{
  "balance_loss": 0.00723,
  "init_std_router": 0.0397,
  "lr": 0.00166,
  "decay_fraction": 0.648,
  "seq_len": 1024
}
Below are experts of layer 8 (counted from 0) of a mixture-of-experts language model. Rows are named router (the router's row for the expert), down (a neuron's output weights, with its number) and show model dimensions 0-127. Each number is 50 + 15 x the weight over its row's rms, rounded and kept within 0 to 99.
After each expert's rows: a language model's description of what the expert responds to. This comes from a sample of Wikipedia text that the model never trained on.

# expert 38
router:65 53 48 36 63 35 34 44 39 52 48 36 55 53 76 40 42 50 63 40 41 31 59 36 63 30 42 44 47 47 46 33 58 59 57 70 44 71 60 63 42 48 45 63 27 50 30 26 60 36 59 73 67 31 44 55 52 61 43 55 40 63 55 81 30 17 57 48 53 37 41 59 58 41 55 44 44 60 41 53 69 56 35 37 40 70 52 20 57 36 38 52 52 48 50 54 19 64 52 56 65 52 58 27 43 53 60 58 49 41 40 69 81 23 73 50 59 35 78 50 24 57 86 59 57 46 64 76
down0:35 64 59 70 53 65 81 13 53 42 65 50 38 61 50 54 48 53 41 46 35 59 27 47 59 71 33 50 41 35 41 73 56 39 74 40 32 47 42 65 34 44 62 72 28 45 38 47 50 45 48 77 47 57 65 41 51 36 48 45 33 66 62 57 45 47 70 36 46 44 51 58 39 54 27 39 33 70 59 90 52 68 50 62 69 29 60 38 58 59 43 56 58 51 38 65 53 68 32 67 57 39 42 74 70 73 58 59 61 43 54 38 70 55 49 43 77 49 70 26 26 66 47 44 50 67 37 35
down1:16 32 60 18 63 43 52 44 29 70 32 64 54 64 58 42 60 36 44 62 40 33 75 72 66 84 49 47 22 63 54 45 51 58 69 60 65 41 64 56 32 70 43 63 50 47 65 53 39 43 42 48 82 60 21 53 53 72 14 37 46 38 68 50 48 42 57 59 67 68 53 38 47 40 30 47 38 38 64 60 40 59 48 56 68 68 57 47 32 45 69 58 09 59 49 57 35 49 35 35 65 50 65 46 43 82 17 41 56 41 56 55 53 53 59 38 51 56 65 38 70 40 40 51 27 58 47 32
down2:37 41 49 55 33 62 59 70 26 69 39 52 99 50 32 34 46 54 60 47 56 48 54 57 59 53 37 31 63 34 83 34 35 32 57 39 51 69 79 63 42 49 58 52 30 36 61 80 22 26 32 48 63 30 75 50 69 51 42 66 61 43 44 65 76 87 32 50 46 57 38 36 54 36 47 52 52 43 56 57 73 61 33 41 96 66 47 70 41 28 35 66 58 65 45 43 22 29 67 64 43 36 55 63 49 41 58 53 57 22 48 27 59 47 43 48 63 37 61 67 89 52 49 44 71 57 54 37
What it handles: Nouns and suffixes for institutions, media and academic fields such as science, media, historian, software, plus Scandinavian/German -is- inside words.

# expert 8
router:56 39 65 49 66 52 55 41 70 70 54 45 39 79 48 18 49 37 71 68 33 49 29 30 46 57 45 49 52 42 79 62 39 48 65 64 55 40 43 70 10 35 62 32 45 60 60 39 37 49 68 66 33 52 47 53 38 42 42 45 34 50 70 47 17 77 71 40 42 43 09 38 59 51 61 31 51 70 50 52 30 50 43 28 42 54 56 57 56 48 48 38 61 44 65 64 56 59 41 52 54 39 67 56 24 29 58 69 65 33 41 52 45 74 23 47 29 49 65 35 50 54 47 54 60 54 45 55
down0:60 61 58 59 38 43 50 36 73 51 63 50 29 63 43 56 43 50 46 51 17 57 51 62 71 52 65 46 33 34 48 52 35 29 74 64 43 40 48 56 69 72 68 56 18 38 40 61 64 31 65 77 51 58 62 42 49 31 55 09 45 46 65 47 46 45 46 50 26 48 32 50 70 83 74 61 59 59 47 73 65 73 52 76 70 67 67 49 45 53 69 48 44 24 62 53 45 91 39 74 44 79 44 42 55 44 67 37 52 53 25 68 81 32 33 50 60 62 65 60 51 75 58 51 48 71 53 46
down1:19 42 45 43 33 50 61 47 59 67 46 69 48 24 63 47 53 55 31 33 64 45 56 61 58 41 23 55 33 62 62 52 36 41 48 48 60 64 60 60 23 50 44 67 39 47 59 64 50 49 60 37 64 37 21 59 58 69 56 54 28 53 51 53 49 44 57 46 44 74 48 37 57 30 56 48 50 71 44 44 35 52 50 63 53 53 74 51 36 28 43 53 32 96 53 27 56 57 56 62 83 60 55 19 28 67 42 41 58 72 37 64 53 37 55 41 60 48 64 56 78 40 53 58 49 46 51 39
down2:39 46 79 51 52 60 31 57 68 52 44 57 62 33 21 40 53 47 63 28 65 43 38 69 47 61 47 55 66 42 72 25 27 42 61 54 58 56 41 74 57 64 30 69 53 35 70 54 45 24 44 70 81 46 42 34 63 64 35 42 51 68 44 56 45 39 25 61 61 49 56 37 68 35 60 54 56 38 48 71 61 41 40 64 71 72 42 70 55 34 35 66 47 52 61 60 72 29 74 46 46 57 79 53 71 47 45 35 45 32 46 44 30 45 49 76 53 32 42 35 71 14 49 40 50 49 56 41
What it handles: Nouns for schools, education and activities such as school, education, air, games, bowling, plus word-final pieces like -ay, -ling.

# expert 30
router:76 54 48 64 49 40 46 42 17 46 42 33 38 12 65 40 71 66 48 56 56 41 65 38 59 34 51 72 66 85 41 33 33 66 38 21 45 47 56 75 67 54 15 76 59 55 29 67 24 28 43 59 43 35 35 37 31 50 32 53 49 50 43 66 25 21 41 36 57 64 36 75 55 31 57 42 53 56 38 56 50 22 65 45 50 70 42 58 39 43 37 65 62 32 03 56 44 55 53 61 33 44 62 39 48 70 57 54 32 47 37 42 35 48 44 73 28 61 59 67 47 54 58 62 51 48 51 50
down0:48 31 77 84 49 64 48 59 59 43 48 42 62 56 43 53 26 59 30 26 22 60 55 56 49 43 74 49 65 38 43 73 49 36 87 38 52 47 45 62 39 23 74 64 56 35 42 50 56 30 49 70 51 55 68 43 40 37 44 34 25 57 60 36 48 78 47 66 55 42 42 63 63 47 72 70 34 53 66 63 70 59 45 47 42 55 51 45 62 45 65 69 62 52 76 49 57 58 61 55 48 60 38 53 58 38 72 64 55 65 60 34 33 39 56 44 41 53 62 47 20 62 37 38 58 53 29 42
down1:40 41 37 27 35 39 37 33 44 63 64 78 65 47 42 73 53 39 45 50 45 52 46 39 30 59 44 66 39 82 36 49 56 68 36 60 51 33 35 51 30 54 42 36 52 34 60 49 74 40 86 46 58 33 56 51 49 68 46 49 54 45 40 56 35 45 67 22 59 38 71 41 60 67 84 28 87 53 47 64 63 41 59 62 47 46 58 34 34 55 40 59 53 51 47 46 40 55 45 60 40 38 63 18 16 48 34 50 26 53 68 65 38 62 35 06 53 45 45 52 64 49 24 59 45 32 42 31
down2:38 44 61 46 51 50 37 88 57 65 81 32 70 72 14 30 27 54 53 36 44 47 35 21 80 57 65 42 34 49 68 34 10 58 82 48 48 50 60 62 33 62 50 54 31 34 45 76 14 48 42 47 71 57 59 64 58 76 38 59 52 34 73 66 60 30 54 28 42 45 68 45 51 40 57 80 48 38 47 49 51 39 61 43 64 69 60 61 32 49 79 71 50 53 62 55 46 23 48 36 47 49 45 70 43 56 60 34 42 40 41 54 59 26 56 39 34 07 61 37 53 35 60 55 74 23 97 46
What it handles: Endings and pieces of place names and Latin species names, such as Township, Creek, -ville, -burg, -ensis, -aceae.

# expert 46
router:62 08 34 42 36 49 69 26 63 37 48 47 55 68 30 41 86 52 40 58 20 88 53 43 58 86 59 49 40 58 39 45 52 61 50 49 51 28 39 51 67 65 31 31 50 57 71 51 67 69 43 43 64 34 59 34 34 66 58 51 58 54 42 57 59 43 72 63 39 70 65 46 23 69 45 48 65 29 66 59 60 34 58 44 35 37 39 45 64 57 58 42 56 29 32 58 31 30 26 50 59 50 05 52 61 41 31 75 57 45 77 65 61 45 56 43 30 26 46 70 12 31 38 53 51 62 70 69
down0:50 84 37 50 48 43 55 40 71 54 44 44 52 39 53 88 71 56 46 54 25 51 25 51 24 74 71 56 74 57 31 54 62 36 79 66 56 56 64 57 55 59 58 77 24 35 49 57 68 18 51 69 33 41 48 43 52 56 42 16 43 45 77 52 48 25 43 67 57 39 40 59 61 65 39 38 51 52 34 60 66 32 36 44 50 40 59 45 37 68 53 55 56 42 70 31 43 67 57 47 56 87 39 52 56 46 48 11 54 45 27 46 82 38 73 57 77 37 66 61 45 72 15 30 63 49 46 45
down1:57 71 59 32 27 77 43 34 59 50 41 44 14 48 55 26 69 44 55 50 42 44 51 67 41 39 34 61 42 64 57 71 50 46 46 49 43 25 48 90 48 52 43 45 41 42 57 78 26 58 36 21 67 35 51 57 53 88 29 41 43 38 58 46 41 21 48 31 72 61 36 58 44 45 59 29 36 50 50 74 55 32 63 52 53 64 55 48 77 81 63 64 47 28 58 47 25 52 27 51 75 59 48 20 41 30 57 32 14 55 44 37 55 49 57 32 51 46 61 68 87 51 74 37 48 58 45 68
down2:39 50 76 38 23 63 56 50 24 57 48 42 67 59 48 52 39 41 54 60 69 50 53 34 62 48 61 79 55 56 61 63 62 63 61 50 31 64 52 71 67 52 72 59 37 54 48 64 49 48 26 48 50 47 74 45 75 52 50 42 51 53 47 54 74 67 53 21 42 67 60 54 35 46 55 36 55 47 44 41 77 35 53 32 78 72 58 45 40 59 81 53 46 62 53 53 52 56 40 52 62 25 59 66 37 40 79 38 64 31 49 66 46 58 47 27 19 46 62 54 67 43 51 20 65 16 47 36
What it handles: Subject pronouns and determiners opening a clause, often before a verb: he, she, they, one, the, which he.

# expert 1
router:53 52 37 46 98 47 56 03 86 39 59 39 44 50 64 17 44 37 45 64 56 28 50 47 63 70 44 46 62 52 57 41 50 45 56 21 56 45 32 19 74 29 60 34 21 36 53 50 44 48 37 45 37 54 60 68 48 52 46 62 39 67 47 76 13 47 50 24 64 53 50 81 45 64 39 49 36 59 23 35 36 65 32 38 54 32 52 41 60 38 44 44 37 47 82 58 42 50 68 43 67 57 48 33 47 41 69 66 50 60 49 47 52 35 59 32 36 50 52 47 64 72 30 47 72 42 72 58
down0:46 42 83 86 37 66 43 43 52 52 50 42 25 52 52 70 70 66 31 46 05 35 15 47 57 27 59 40 66 30 33 60 27 52 90 49 41 52 25 40 49 93 67 57 53 53 48 57 57 50 57 44 41 68 69 71 56 43 43 32 32 20 64 40 55 41 57 44 44 80 37 29 49 78 37 80 52 60 45 78 45 51 20 52 61 46 24 59 43 49 32 40 62 37 58 46 26 57 44 45 26 42 67 48 69 62 67 59 67 40 40 55 89 57 47 67 45 57 55 39 64 57 41 46 48 59 36 38
down1:24 57 82 64 30 48 23 47 34 33 42 60 48 41 45 67 46 21 43 69 47 42 56 49 39 40 29 52 51 45 52 45 52 59 54 60 49 50 57 54 50 62 46 48 43 54 51 66 65 67 68 65 44 47 55 54 59 35 64 58 49 62 34 56 39 36 48 14 59 50 65 58 37 57 57 67 44 69 54 60 87 42 68 73 60 59 72 35 48 38 54 78 54 79 57 39 77 52 41 48 67 43 48 29 51 48 33 50 35 65 62 54 36 56 53 28 51 51 39 24 35 41 60 67 35 55 33 32
down2:58 44 63 61 50 50 43 56 52 35 41 70 79 35 37 31 45 49 42 19 64 63 42 40 50 43 63 49 81 55 73 33 41 41 49 59 54 52 79 70 27 63 60 76 40 31 79 75 43 37 38 61 58 55 76 30 57 54 63 44 49 52 25 63 52 71 35 41 34 40 69 30 50 33 55 58 61 65 55 48 55 50 40 66 75 78 27 45 48 47 46 42 61 43 81 35 53 31 68 36 69 34 52 43 61 40 53 53 47 45 38 12 68 30 45 40 34 43 57 43 85 32 29 45 50 31 56 21
What it handles: Suffixes and stems completing common nouns in science, nature and culture prose, such as matter, noise, ability, water, plastic.

# expert 62
router:41 67 80 37 38 51 47 49 32 56 47 66 25 61 29 33 37 61 37 64 43 78 71 43 76 54 60 62 56 35 39 59 60 35 38 71 55 32 45 25 69 76 50 38 61 31 62 35 47 45 55 19 74 62 54 45 51 33 59 51 43 28 49 16 66 30 55 48 73 64 62 41 40 81 50 55 61 47 45 46 47 16 54 55 61 29 53 52 56 63 52 37 65 16 41 71 46 30 28 77 37 40 39 18 35 30 45 44 56 59 53 26 44 23 55 43 58 45 61 51 35 39 35 45 40 51 51 53
down0:45 50 57 62 56 61 70 21 65 60 56 27 73 59 62 65 45 54 45 31 27 42 47 47 42 81 41 42 66 50 53 48 29 45 86 18 59 58 43 39 60 57 59 53 08 38 53 36 44 37 57 66 49 46 57 26 67 55 34 14 47 34 52 57 48 39 58 42 45 31 53 57 66 45 42 26 44 45 56 66 45 38 07 57 54 38 55 46 63 45 47 61 56 58 70 55 32 62 50 63 23 96 19 79 46 39 70 54 37 36 48 58 54 76 60 45 67 48 66 27 39 70 54 38 59 46 26 45
down1:28 60 50 45 57 35 65 65 56 65 49 41 50 31 51 57 69 44 62 56 25 31 52 56 55 40 34 58 38 99 44 54 50 62 69 52 60 15 36 45 39 52 60 49 42 42 63 83 56 54 41 68 84 35 77 48 44 65 46 72 45 74 64 50 55 61 41 57 27 47 40 71 70 63 81 30 52 18 24 33 37 68 82 53 25 61 56 38 36 66 53 68 52 51 46 48 45 63 30 32 53 68 53 44 54 37 60 27 37 41 59 42 60 61 51 36 44 44 59 43 53 49 59 69 40 57 34 25
down2:66 32 46 87 46 46 44 52 66 67 64 48 71 24 52 49 54 47 79 52 44 47 26 56 53 43 52 27 65 33 73 48 41 72 84 51 45 49 59 79 26 52 44 66 50 62 85 71 42 52 32 53 78 40 68 45 73 65 32 48 49 44 69 30 57 45 57 51 48 50 46 57 20 26 54 67 43 54 22 44 67 44 38 20 65 53 52 27 45 31 68 45 58 58 78 48 48 36 66 50 52 34 49 64 68 47 55 55 46 38 42 17 56 39 48 38 58 45 39 43 50 59 48 71 57 12 56 38
What it handles: Determiners and possessives opening noun phrases, such as a, the, his, its, 's, is a, as a.